Experts of a small language model.
Size: 12 layers, width 192, vocabulary 16384, 45.4M parameters.
Experts: 64 SwiGLU neurons an expert, a softmax router.
Training: a variant of Muon for the experts, 360M tokens, 2745 steps.
Below are experts of layer 5 (counted from 0) of a mixture-of-experts language model. Rows are named router (the router's row for the expert), gate (a neuron's input weights, with its number), up (a neuron's input weights, with its number), down (a neuron's output weights, with its number) and show model dimensions 128-191. Each number is 50 + 12 x the weight over its row's rms, rounded and kept within 0 to 99.
After each expert's rows: "gets" lists some tokens that make up at least twice as much of what it gets as of all text; "comes before" lists some tokens at least twice as common just after its tokens as in all text. This comes from a sample of Wikipedia text that the model never trained on. Tokens count by the router's weight.

# expert 48
router:58 59 64 43 47 29 49 51 43 60 39 54 57 42 57 39 54 57 39 65 34 47 65 56 36 53 54 58 50 50 63 64 77 36 66 57 43 64 36 43 34 55 40 41 34 43 48 35 56 60 40 66 53 23 46 48 58 52 54 24 35 32 65 69
gate0:27 53 47 57 39 30 50 44 26 58 43 42 50 38 57 53 61 50 68 61 27 46 31 24 47 31 65 72 28 48 61 56 35 48 73 47 68 77 58 52 38 39 60 39 61 38 60 72 47 60 57 49 49 65 12 72 59 51 52 42 47 51 62 66
up0:58 26 44 77 47 32 29 65 60 41 36 44 34 40 42 40 40 60 72 30 31 60 51 53 56 47 52 40 35 52 50 41 37 34 47 15 53 63 52 40 36 78 28 58 58 68 40 50 42 52 43 81 44 55 57 47 61 44 63 44 54 52 34 35
down0:44 72 33 50 29 51 41 51 46 29 66 38 71 54 50 51 64 39 46 55 69 60 39 48 45 36 51 50 59 71 64 42 45 54 47 52 53 52 68 55 60 67 43 69 79 54 68 64 62 52 54 29 30 53 40 40 48 49 46 48 42 61 53 68
gets: "08", "s", "0", "00", "09", "12"
comes before: " |", ",", "–", ".", "\n", ")\n"

# expert 22
router:37 53 65 57 60 36 39 49 56 56 21 57 58 41 53 65 39 69 40 66 52 50 34 60 41 46 40 46 39 40 47 76 39 61 60 48 41 57 35 46 53 44 55 28 45 18 31 57 42 48 67 43 53 76 77 44 42 44 44 43 27 44 36 49
gate0:74 57 48 49 57 51 65 50 66 39 36 46 65 24 27 47 37 40 28 57 60 25 15 42 34 66 59 55 49 40 39 61 36 62 34 33 74 42 55 46 52 44 44 61 50 67 64 52 33 47 66 46 60 52 70 37 47 61 38 49 58 24 53 59
up0:59 62 43 50 50 44 46 42 61 39 31 50 49 42 75 65 40 58 42 51 58 62 57 51 47 60 40 59 64 28 32 53 45 33 49 51 41 53 52 48 43 37 52 58 53 41 67 44 47 35 49 47 77 41 59 54 74 49 46 45 53 59 40 45
down0:55 42 52 50 53 43 42 42 56 35 67 45 39 71 21 65 37 65 52 43 40 51 64 63 73 50 72 49 49 39 37 51 55 43 25 68 42 92 59 51 49 48 59 36 53 44 48 42 59 47 54 68 42 40 55 43 61 51 39 59 49 52 67 53
gets: " |\n", "==", "\n\n", " \"", "\n", "==="
comes before: "|", "-", " |", "=", "See", "S"

# expert 78
router:27 64 42 54 35 42 55 38 68 67 53 38 54 59 74 69 48 46 55 63 57 38 54 49 43 47 55 76 43 40 35 64 58 59 52 51 57 60 60 22 40 25 36 55 47 40 68 46 62 78 24 51 35 53 43 32 59 64 51 53 61 67 28 55
gate0:41 57 54 35 41 46 45 53 61 50 49 60 49 47 67 40 48 41 29 31 59 66 37 46 63 52 34 42 35 49 60 54 60 35 23 60 74 45 53 42 49 50 59 51 72 48 62 60 53 55 51 43 49 56 38 50 39 41 35 48 43 40 82 43
up0:50 41 55 49 44 45 55 56 62 39 55 42 42 29 79 40 36 30 77 37 50 50 39 59 76 45 50 46 50 68 43 34 72 43 30 47 49 62 39 67 31 48 50 26 67 44 47 76 64 79 67 61 61 21 36 49 47 47 42 57 59 57 34 49
down0:39 44 46 59 66 70 53 52 34 43 54 44 54 60 56 52 63 49 42 52 57 79 52 61 42 55 40 40 49 48 46 64 36 38 53 34 43 63 60 47 64 63 46 31 57 58 38 52 38 39 61 41 48 51 60 54 51 28 69 29 35 45 59 51
gets: " the", " in", " on", " at", " In", " The"
comes before: " the", " ", " a", " first", " same", " United"

# expert 12
router:42 55 42 57 43 37 51 65 41 51 64 57 56 64 47 39 53 38 56 65 45 73 46 62 69 45 60 42 36 55 38 60 52 39 45 55 40 59 42 58 58 57 44 41 50 52 67 51 32 62 50 51 39 47 59 57 45 54 41 58 54 48 70 52
gate0:59 50 30 27 34 58 27 58 52 64 39 54 47 51 34 49 37 44 39 43 63 50 53 69 57 32 42 47 35 64 59 56 48 60 62 31 50 51 36 40 51 55 61 42 38 44 54 35 51 33 39 53 53 56 44 27 37 64 62 50 45 63 38 77
up0:55 65 43 31 59 51 36 46 68 66 50 36 58 40 64 32 46 39 47 51 53 55 48 56 31 61 52 38 76 44 41 50 68 48 47 56 36 64 58 66 58 50 49 60 46 40 49 37 55 68 62 61 57 72 32 58 56 52 61 66 64 28 24 51
down0:57 56 43 69 63 46 71 28 25 38 57 56 55 66 65 49 21 55 34 58 25 47 56 28 60 32 68 31 68 50 39 40 69 46 49 39 58 55 51 46 43 44 54 43 51 36 34 76 65 42 65 51 38 52 38 45 67 48 28 33 61 50 37 45
gets: " and", " of", "'s", " was", " in", " or"
comes before: " the", " a", " been", " an", " other", " its"

# expert 44
router:62 50 35 54 38 53 20 80 60 41 48 56 58 56 75 44 42 32 50 46 75 56 34 57 55 49 64 39 50 34 68 46 73 56 51 51 42 62 51 69 64 61 70 63 41 65 54 69 37 61 65 50 45 41 25 49 49 57 40 42 48 59 58 54
gate0:44 47 93 61 52 64 49 54 31 84 68 54 37 41 41 52 44 34 36 45 44 46 41 60 45 36 53 14 26 61 54 40 27 48 60 35 59 35 55 60 39 53 46 44 40 33 75 45 48 58 52 46 49 35 55 30 60 66 50 33 41 37 46 67
up0:38 36 54 47 45 51 48 52 55 67 48 55 47 62 63 26 79 28 38 45 51 58 45 50 43 44 54 43 25 32 62 48 65 41 55 20 55 48 63 46 57 51 32 20 51 44 66 29 54 41 42 36 68 75 54 23 38 40 26 50 55 36 43 43
down0:45 49 55 71 50 50 52 53 55 60 44 64 73 63 60 28 32 51 61 53 46 52 39 52 53 55 60 62 51 77 28 66 45 59 28 67 50 47 38 59 46 51 66 61 29 59 55 30 47 75 40 38 39 51 45 39 61 48 37 52 54 62 60 55
gets: ",", " as", " and", " was", "),", " is"
comes before: " the", " a", " and", " he", " which", " but"

# expert 10
router:53 41 61 45 50 61 50 26 76 55 32 59 55 43 49 41 35 67 50 51 49 37 34 47 42 58 29 43 47 63 52 58 49 49 52 44 56 42 48 59 43 56 69 61 44 57 78 45 63 48 47 45 53 43 57 69 59 74 59 43 67 51 43 67
gate0:66 59 74 55 59 76 39 55 71 40 41 45 34 48 60 51 46 43 43 40 43 61 62 66 63 64 42 43 45 38 62 65 77 48 47 56 58 44 61 66 62 49 75 70 22 58 58 60 41 54 55 45 57 56 30 50 65 33 75 32 50 42 65 49
up0:49 52 38 53 60 46 67 46 32 37 57 55 24 45 49 78 39 50 34 46 45 62 59 61 62 51 70 49 40 45 45 47 47 34 49 73 49 48 62 51 46 57 48 36 49 61 54 39 51 49 64 32 40 39 61 44 52 44 39 60 57 64 75 49
down0:66 67 61 58 46 48 46 36 66 39 54 46 34 78 54 58 36 31 52 49 19 59 28 34 35 44 60 50 50 48 38 47 51 29 53 70 56 49 56 27 55 62 29 43 40 48 43 45 42 50 26 60 61 19 61 69 50 40 48 66 34 49 50 52
gets: " |\n", "\n", ")\n", "0", ")", " km"
comes before: "|", "-", " |", " |\n", "°N", " ("

# expert 34
router:35 41 60 48 63 39 28 71 53 66 55 51 50 40 67 55 40 25 28 54 38 28 59 52 27 55 39 39 56 57 60 57 43 57 47 57 54 74 33 59 41 51 41 46 56 40 65 40 69 47 35 43 29 37 74 56 54 68 58 36 44 52 45 41
gate0:42 45 25 48 45 70 61 56 47 60 40 59 42 49 34 48 51 37 52 59 31 63 56 57 38 41 53 61 37 54 59 37 35 56 41 59 45 55 23 43 48 45 47 37 27 57 52 58 56 45 45 56 54 42 85 46 50 57 53 49 42 33 58 50
up0:44 43 38 39 35 57 56 76 60 69 58 27 52 47 57 64 46 53 55 45 47 59 59 41 54 38 61 17 73 63 57 55 31 60 49 64 52 67 57 43 42 59 42 59 52 74 66 42 51 60 73 47 50 46 49 38 46 51 59 62 63 67 41 59
down0:45 69 54 50 49 34 29 64 40 51 52 39 36 49 51 58 52 44 29 48 73 59 61 71 54 39 58 58 65 77 41 54 45 50 64 20 40 30 44 43 56 56 51 58 53 34 51 57 57 56 41 62 72 48 56 49 52 47 50 49 54 41 57 56
gets: "|", " ", "-", ".", " |\n", "–"
comes before: " |", " ", "20", ":", "|", " \""

# expert 39
router:48 46 39 28 29 59 45 28 61 75 51 34 50 48 39 37 49 38 57 50 35 61 36 42 50 51 44 63 52 37 21 49 62 53 63 60 38 31 51 53 38 52 51 55 61 55 65 49 57 54 32 61 35 28 45 32 40 64 51 37 69 52 60 46
gate0:36 69 55 34 33 51 49 64 62 74 50 56 66 43 28 44 52 45 49 41 33 59 51 51 69 47 58 49 40 63 65 49 53 41 66 58 45 63 47 41 33 44 20 39 47 50 58 42 50 56 40 51 55 41 51 47 37 39 59 59 65 36 49 54
up0:47 45 56 65 49 59 59 60 43 54 37 74 45 43 69 53 55 50 31 64 49 49 57 56 40 54 42 55 39 82 57 68 52 54 56 52 42 20 54 34 45 56 54 44 59 56 41 56 46 40 59 59 45 50 51 41 36 57 73 45 44 46 32 46
down0:53 87 64 57 54 49 48 51 76 54 56 68 42 43 52 35 45 43 51 61 58 62 36 55 51 50 52 57 64 63 62 35 56 46 56 68 62 53 60 53 56 60 59 28 31 39 52 38 41 32 69 68 62 60 58 53 37 51 36 49 47 61 59 45
gets: " in", " of", " to", " on", " at", " from"
comes before: " the", " ", " a", " his", " this", " its"

# expert 5
router:50 68 76 19 67 55 71 48 58 54 33 54 60 56 30 52 49 51 54 48 59 45 46 74 71 62 50 27 65 44 40 49 66 65 53 59 38 55 40 52 26 70 54 44 62 60 47 49 48 59 45 34 31 45 35 66 40 45 76 34 39 53 55 63
gate0:40 53 64 44 46 53 68 58 69 47 42 50 63 35 35 39 45 47 36 47 34 36 71 59 41 58 74 47 53 39 37 59 57 31 33 20 26 52 44 62 63 36 54 50 79 58 54 68 68 51 61 49 33 53 53 58 48 52 51 47 41 56 44 40
up0:55 42 58 68 51 67 38 47 70 56 37 64 53 35 43 34 66 52 47 58 44 42 66 51 72 36 43 63 62 53 56 55 36 56 41 35 66 67 54 54 59 34 20 44 48 64 53 61 76 41 70 60 47 59 32 66 57 33 36 53 70 42 34 21
down0:34 35 39 52 54 58 43 64 38 55 62 60 62 28 36 48 33 33 49 43 61 46 43 54 40 58 39 63 65 43 37 63 58 61 42 37 33 35 62 35 49 56 35 65 49 35 47 50 67 56 53 63 55 50 68 41 53 37 41 59 30 52 48 52
gets: " |", ";", "|", " /", ");", " would"
comes before: " ", " —", " +", " −", " W", " %"

# expert 7
router:58 52 14 50 57 73 33 51 34 41 61 58 62 37 47 36 62 48 62 30 73 55 37 42 57 61 43 39 44 26 55 37 29 63 68 38 60 59 82 45 72 32 62 36 66 41 68 62 47 54 53 64 37 39 32 45 41 48 60 61 39 43 44 57
gate0:52 49 69 60 41 56 49 51 40 57 49 59 45 52 54 50 70 60 54 49 49 40 32 53 61 61 54 66 45 69 33 46 60 61 40 48 60 33 69 53 63 54 47 45 71 62 57 49 51 44 52 26 58 73 47 64 38 46 57 42 42 48 39 25
up0:29 43 59 52 40 41 30 47 50 53 43 38 63 40 34 55 39 57 43 45 72 55 55 39 24 72 60 44 53 57 56 60 58 44 43 67 46 34 45 67 63 60 54 34 41 61 70 59 44 70 43 31 62 65 47 45 27 19 28 67 41 50 60 52
down0:39 51 53 53 34 67 64 48 59 49 54 50 62 64 48 54 41 47 53 52 39 26 48 53 52 57 54 46 45 38 49 43 47 43 55 43 61 48 53 64 53 53 57 48 61 46 52 29 78 19 45 48 58 59 61 57 68 60 54 59 43 86 64 32
gets: ".", " named", " first", " was", " as", " built"
comes before: " The", " in", " by", " to", " It", " In"

# expert 46
router:42 59 56 58 56 36 47 33 42 67 52 52 54 38 59 44 35 35 31 54 56 51 62 57 33 50 42 58 64 57 70 65 53 33 49 70 33 64 33 42 41 43 31 39 39 44 38 43 61 54 38 50 44 60 74 60 46 66 66 42 42 46 48 40
gate0:53 45 36 59 53 42 55 71 51 56 41 27 37 29 59 43 49 42 51 50 49 56 46 43 53 71 56 46 60 44 39 49 55 48 43 64 37 26 65 29 35 70 59 42 35 43 47 63 43 46 59 27 72 68 81 48 54 50 61 24 39 62 35 45
up0:43 46 25 42 61 52 54 64 43 57 58 44 44 63 49 66 55 50 55 33 52 73 45 48 56 63 66 47 53 64 77 35 24 56 43 36 68 42 42 61 39 50 32 60 60 53 56 44 67 56 53 55 66 44 60 51 70 59 49 20 53 65 42 65
down0:46 61 54 41 51 61 52 57 52 65 45 61 42 23 55 20 40 35 43 71 39 27 65 41 46 47 55 11 51 67 61 51 34 66 68 40 45 62 71 62 45 53 34 43 43 39 52 40 61 50 46 39 39 51 29 37 36 59 50 37 55 51 44 38
gets: " ", "–", " –", "1", "0", " No"
comes before: " |", "1", "0", "2", "3", "20"

# expert 57
router:43 61 60 35 63 63 39 38 39 51 63 58 69 53 44 51 36 62 53 39 44 39 41 50 54 72 45 30 59 58 31 43 49 63 62 57 37 53 15 52 58 51 49 43 53 58 55 50 59 42 32 40 38 23 59 57 53 40 72 39 55 34 30 64
gate0:36 50 54 53 41 51 50 49 41 47 73 71 35 43 31 47 49 70 56 49 32 66 37 44 52 51 51 44 47 51 56 63 40 59 63 47 64 57 35 67 61 63 51 79 46 36 39 43 36 48 34 38 39 51 47 54 45 44 39 38 49 62 54 31
up0:33 27 45 59 41 55 56 54 51 66 37 57 59 31 58 54 66 67 41 60 47 70 19 45 55 51 58 61 33 44 50 36 65 54 51 75 38 46 46 36 67 38 49 49 78 47 54 44 47 36 39 58 51 36 36 50 54 45 68 42 29 53 53 37
down0:28 44 41 48 54 63 27 56 56 55 59 37 55 48 50 46 62 31 48 49 73 73 46 59 41 58 44 75 53 75 66 64 56 48 48 40 44 31 58 47 33 46 47 42 38 70 46 42 32 30 52 53 27 65 62 49 35 40 30 60 51 53 51 38
gets: ".", "\n", " |", ";", " /", ")\n"
comes before: "-", " ", "|", " The", ":", " He"

# expert 32
router:34 50 56 62 45 61 27 58 46 54 73 52 69 58 70 54 59 49 71 40 70 37 47 59 50 49 46 56 58 50 39 58 43 56 56 54 51 50 46 66 46 61 55 47 49 38 60 67 37 62 47 46 82 27 36 45 36 43 39 64 47 47 55 37
gate0:56 53 76 53 66 56 65 47 66 58 64 44 40 49 35 41 51 50 31 45 53 75 50 78 47 72 63 55 48 51 60 58 40 49 55 30 36 51 36 64 49 75 65 58 42 52 51 54 56 37 40 48 51 41 58 75 34 65 56 40 35 66 50 42
up0:54 59 36 42 53 66 41 46 53 55 60 46 32 41 56 57 54 53 51 39 64 64 70 35 48 52 54 55 50 37 15 56 26 53 64 53 24 56 74 36 59 49 56 70 58 31 49 55 52 44 59 82 47 49 45 71 38 49 41 54 38 47 19 58
down0:38 42 49 44 43 70 45 48 54 55 31 48 43 53 63 28 38 46 63 19 45 41 33 33 48 26 38 54 46 32 43 37 67 53 46 49 43 49 68 41 41 33 46 73 69 54 51 77 55 62 47 66 63 67 33 59 59 51 47 59 34 39 37 39
gets: ".", "\n", ",", " |", " |\n", ")\n"
comes before: "-", "|", " The", " He", " In", " It"

# expert 14
router:45 53 54 67 41 32 41 40 33 54 48 57 62 27 66 58 34 64 56 46 49 68 49 55 27 55 40 51 55 62 54 43 35 67 34 34 61 75 62 54 39 35 44 60 54 60 61 46 41 58 45 34 46 59 39 37 48 60 77 57 50 34 67 52
gate0:58 54 44 53 53 70 52 48 51 62 46 65 55 64 39 53 64 47 65 47 54 49 33 54 41 38 44 42 63 37 47 46 37 44 30 78 30 52 41 54 37 45 77 35 48 26 74 73 64 45 55 38 50 52 42 41 50 47 46 53 56 52 56 40
up0:48 60 53 52 81 67 42 26 72 47 58 52 43 53 48 54 63 36 62 25 53 42 31 52 51 54 21 60 51 46 65 49 24 46 58 55 44 60 27 64 38 62 45 57 42 45 69 43 36 53 55 57 32 42 56 41 49 42 60 45 46 45 44 39
down0:47 44 65 65 44 33 49 51 63 75 44 80 47 25 33 62 53 50 49 34 48 53 49 62 47 39 53 37 43 39 52 67 44 66 57 43 50 49 59 56 26 60 61 39 54 41 42 60 39 56 36 65 45 56 36 54 48 65 29 33 48 66 50 68
gets: ")", "\"", ",", "%", "),", "]"
comes before: " |", " |\n", " and", " (", " is", " was"

# expert 6
router:41 61 64 69 59 34 49 48 70 68 44 51 70 59 29 74 60 34 59 47 45 53 54 60 45 36 41 63 60 66 68 65 64 55 69 42 72 50 45 68 40 37 85 63 40 42 52 55 51 63 48 54 34 68 58 43 43 43 67 65 49 71 47 67
gate0:68 68 51 49 58 30 52 27 54 53 45 48 57 42 43 70 59 45 40 33 52 47 48 52 69 38 54 52 43 48 41 52 52 55 49 47 45 44 57 22 56 63 21 55 59 42 59 50 75 28 47 48 70 46 40 44 58 63 40 33 41 32 48 49
up0:38 72 47 56 66 43 68 68 73 45 58 33 53 84 49 53 50 53 46 50 42 73 51 48 38 57 44 46 73 50 53 54 59 47 50 49 70 42 45 62 31 43 41 34 48 42 62 46 44 46 27 48 51 32 53 62 37 34 55 38 46 53 54 68
down0:28 57 48 30 58 56 35 48 25 59 53 46 64 51 51 52 57 54 37 47 32 65 44 66 59 52 59 35 42 63 39 30 39 49 53 58 53 74 40 56 26 54 74 49 61 42 61 28 48 50 44 61 63 43 38 82 49 61 51 37 63 39 48 39
gets: " |\n", " ", " |", "0", ";", "–"
comes before: "|", " |\n", " |", " ", ";", "."

# expert 75
router:55 45 59 57 68 32 42 30 46 51 43 60 54 34 35 28 39 66 29 30 29 65 26 54 36 66 69 53 54 39 67 47 69 40 55 67 27 44 58 26 55 58 52 53 16 43 32 34 42 55 53 42 52 25 58 44 63 51 68 50 66 54 40 52
gate0:51 35 56 57 65 46 61 58 47 55 46 56 51 47 37 47 55 59 63 46 40 84 32 77 41 30 70 61 56 28 25 61 54 58 46 41 57 45 40 58 52 76 46 49 55 64 30 47 71 61 61 46 57 65 23 57 59 56 44 77 57 41 58 51
up0:30 51 56 41 48 65 52 57 61 47 56 41 59 49 51 57 38 33 47 62 54 66 44 52 41 33 67 42 56 56 53 47 48 76 66 49 53 44 36 52 41 36 69 36 57 23 40 40 56 52 37 50 47 69 88 58 48 57 34 44 40 44 65 59
down0:44 31 53 64 65 49 64 38 55 46 59 35 66 46 57 85 59 34 48 57 51 48 55 75 48 89 29 46 43 33 53 50 58 33 56 38 33 42 70 65 55 51 42 47 56 57 58 52 47 32 46 56 51 30 32 48 57 37 57 46 67 67 34 42
gets: "10", "12", "11", "13", "00", "16"
comes before: " |", ".", "0", "–", ",", "′"

# expert 24
router:58 49 30 60 60 43 66 48 45 45 56 42 46 47 42 56 52 59 41 62 28 61 52 43 37 35 46 18 43 61 36 56 40 59 21 45 56 37 57 49 42 47 40 47 35 47 48 39 48 49 50 42 54 47 47 53 36 50 43 34 77 44 55 47
gate0:56 47 35 56 51 86 34 45 64 53 53 60 42 63 40 58 58 57 58 44 58 62 37 36 52 55 42 39 35 41 32 39 31 56 22 52 57 41 53 42 58 58 60 64 49 47 49 44 39 43 47 33 79 51 37 47 45 57 60 32 49 49 39 56
up0:46 74 62 34 38 26 42 48 51 58 24 52 71 43 48 45 47 43 47 32 55 45 48 34 71 67 48 46 50 38 71 37 32 35 51 35 47 46 51 44 51 55 58 58 61 66 27 47 28 42 50 46 36 50 67 50 30 41 45 52 44 67 39 52
down0:41 59 59 51 43 42 49 49 57 67 31 49 45 36 47 42 50 70 65 37 57 51 56 48 51 26 40 47 35 62 48 57 44 30 65 46 60 50 37 17 73 43 52 57 44 71 69 53 53 36 30 68 58 63 75 43 60 48 45 55 27 42 29 65
gets: "er", "ing", "ic", "ed", "ers", "ant"
comes before: ",", " and", " of", "\"", " for", ".\n\n"

# expert 35
router:43 42 46 64 49 45 62 56 64 40 50 48 56 52 56 63 34 33 44 49 60 44 55 36 44 51 41 52 36 51 68 71 30 44 50 54 58 50 56 48 51 72 71 77 76 56 57 65 36 44 54 35 29 38 49 81 60 43 33 24 29 57 56 40
gate0:47 52 37 52 34 48 41 47 61 49 28 65 40 54 49 71 52 53 56 70 40 41 60 53 38 58 42 54 55 46 49 67 42 55 70 55 62 50 30 56 54 45 47 61 53 51 44 43 20 27 37 37 38 66 27 61 58 64 55 34 58 46 85 56
up0:46 51 66 46 41 48 67 49 50 41 48 28 35 31 57 52 59 65 39 43 43 41 40 70 50 43 49 61 54 46 58 39 73 44 53 55 46 55 62 60 62 58 66 61 80 42 49 69 54 59 48 42 59 39 44 70 69 63 57 56 45 63 60 35
down0:59 50 49 32 34 37 55 37 53 47 41 66 25 64 46 60 50 69 45 57 58 54 55 69 47 46 56 52 53 52 58 22 59 58 47 43 58 49 55 62 58 46 34 49 47 24 29 39 49 53 37 43 56 49 45 60 55 40 55 64 54 51 52 53
gets: " and", " but", " it", " or", " he", " He"
comes before: " the", " was", " a", " is", " he", " it"

# expert 36
router:52 33 50 63 49 55 36 54 63 48 58 39 41 40 34 45 35 51 46 31 50 37 79 50 37 39 61 46 59 63 54 50 48 42 62 23 33 39 45 49 35 45 58 60 48 34 56 41 59 47 58 53 63 60 71 35 36 47 41 62 40 45 50 39
gate0:49 35 22 32 51 60 57 54 60 63 56 78 60 49 69 48 60 55 54 51 50 36 48 42 63 55 18 66 63 42 58 43 40 52 55 57 56 50 37 50 63 54 48 66 54 59 38 39 33 63 30 36 56 49 60 40 58 46 45 73 63 59 51 35
up0:47 54 64 50 75 35 51 62 46 53 38 70 52 39 37 49 56 34 47 55 56 61 62 62 39 64 61 35 40 37 55 56 44 32 66 51 52 41 50 37 39 34 66 57 58 47 60 64 40 47 35 48 68 36 39 56 55 25 53 42 61 60 57 58
down0:50 32 58 61 53 66 42 61 16 61 55 62 55 58 52 55 77 34 47 45 40 40 61 50 59 47 57 50 42 48 58 62 65 38 61 47 39 57 46 37 50 56 62 67 57 52 43 52 26 51 46 57 72 61 60 55 65 41 47 19 36 52 71 46
gets: ".\n\n", "\n", ".", " |\n", ".\n", " |\n\n"
comes before: "==", "-", "===", "|", "The", "In"

# expert 76
router:45 26 36 48 61 50 69 52 48 68 49 35 55 27 40 50 61 57 22 64 48 41 56 46 36 62 42 42 70 59 61 49 48 55 35 35 50 54 46 66 47 28 48 45 54 36 71 36 29 41 45 64 41 56 56 40 63 51 54 74 32 52 38 41
gate0:57 45 54 58 36 47 68 63 54 66 52 22 45 56 40 58 45 25 49 46 53 48 51 48 55 59 80 47 63 36 62 62 56 55 72 57 26 52 47 45 42 63 53 60 46 46 51 48 48 46 33 57 60 52 65 74 54 57 62 41 38 68 63 50
up0:26 51 60 54 37 83 62 51 44 87 42 61 36 31 60 39 45 63 61 63 35 41 62 38 61 46 39 58 59 70 54 56 57 42 34 60 30 50 44 43 61 29 56 60 46 47 47 27 34 33 64 78 50 63 60 51 50 45 46 72 75 59 46 65
down0:35 67 47 31 60 28 59 45 62 50 48 26 42 56 46 44 51 22 54 52 45 64 73 55 52 43 49 61 45 22 46 48 58 52 55 69 45 40 40 42 70 68 42 44 55 42 63 56 47 59 70 50 52 49 63 45 57 52 42 33 42 67 53 43
gets: " by", " on", " from", " the", " it", " with"
comes before: " the", " of", " is", " a", " was", ".\n\n"

# expert 31
router:50 49 64 58 49 33 31 50 65 36 56 44 43 58 81 68 59 40 71 64 48 41 68 50 64 49 53 40 56 68 47 25 53 44 53 53 63 58 52 53 67 48 44 33 65 55 46 54 36 45 60 31 72 49 55 54 75 33 35 40 46 58 70 27
gate0:41 57 61 52 60 46 54 34 50 46 50 76 74 42 51 58 41 49 47 60 42 57 33 37 29 47 55 35 40 52 66 62 50 51 39 41 54 47 38 41 41 54 56 43 69 41 45 45 30 47 60 50 31 43 62 49 59 70 39 69 62 36 46 35
up0:28 48 59 45 47 38 64 31 27 46 41 49 68 58 51 46 42 57 43 49 28 71 41 37 61 58 54 36 52 48 59 40 37 63 67 63 43 67 35 45 43 67 56 19 41 54 32 43 47 42 50 53 30 39 50 56 64 58 46 69 61 72 73 25
down0:69 67 54 42 62 38 84 51 34 67 45 71 59 41 34 63 36 56 39 67 65 55 43 49 48 42 47 52 33 60 52 54 40 36 60 76 46 40 42 34 60 48 50 66 49 55 34 51 42 35 39 52 43 48 67 53 53 57 70 51 53 45 51 48
gets: " was", " by", " he", " with", " He", " a"
comes before: " the", " a", " his", " was", " an", " He"

# expert 1
router:52 47 53 42 57 68 55 62 47 44 67 58 54 45 35 50 65 58 69 50 73 21 38 52 37 29 44 43 49 39 36 64 54 63 38 47 39 48 38 55 39 74 49 55 59 69 40 59 68 63 43 48 59 42 25 35 53 33 54 45 32 49 49 40
gate0:38 60 49 53 47 24 70 61 48 75 43 63 23 44 35 45 41 55 41 54 52 58 37 58 43 62 41 48 31 56 56 58 50 74 53 47 46 42 65 41 36 57 73 51 50 47 34 41 40 49 54 62 53 58 48 38 61 46 25 45 13 52 43 36
up0:49 41 47 56 59 61 38 44 71 72 45 40 48 63 63 64 57 63 49 44 67 48 42 70 70 31 52 58 80 50 49 44 38 32 31 54 60 50 50 71 51 33 62 60 66 57 53 42 84 33 50 54 59 64 49 39 61 56 50 51 57 40 41 37
down0:86 32 65 71 54 43 47 53 34 56 35 48 50 60 73 57 69 70 53 68 60 72 56 67 50 52 56 81 50 33 57 53 18 62 30 43 59 45 47 32 52 47 60 47 47 59 44 45 56 50 47 34 49 51 45 44 60 32 54 69 36 49 47 44
gets: " |", "|", ";", ":", " -", " –"
comes before: " ", " \"", " —", " −", " +", " ."

# expert 4
router:65 43 59 67 60 55 42 50 56 38 43 41 58 54 58 53 35 38 40 56 19 57 49 54 58 37 66 67 50 23 62 38 56 56 55 55 34 53 75 30 61 33 63 47 22 57 28 53 45 64 62 32 26 31 47 69 64 42 45 52 57 43 42 50
gate0:71 67 62 52 60 40 48 40 63 25 44 44 35 40 57 51 55 50 57 26 57 43 50 50 40 57 56 46 60 45 55 64 61 48 45 56 46 55 76 52 32 69 58 77 53 54 50 61 62 57 49 15 57 68 48 72 44 36 57 68 61 37 63 54
up0:59 69 57 43 53 49 58 48 33 58 55 56 47 34 51 47 34 36 60 67 52 42 43 52 60 41 66 70 53 45 43 36 43 54 70 58 69 45 34 60 58 55 67 67 31 49 73 52 47 44 51 48 36 36 58 63 48 62 35 54 28 50 45 50
down0:55 74 53 45 57 58 44 35 39 48 46 64 70 65 61 68 50 57 59 39 50 44 64 53 62 59 57 47 39 61 55 46 88 51 33 71 59 46 41 43 69 53 41 23 61 59 33 49 40 41 56 39 56 45 41 47 75 26 48 41 38 41 32 37
gets: "1", "2", "3", "4", "5", "6"
comes before: " |", ".", ",", "–", "th", "0"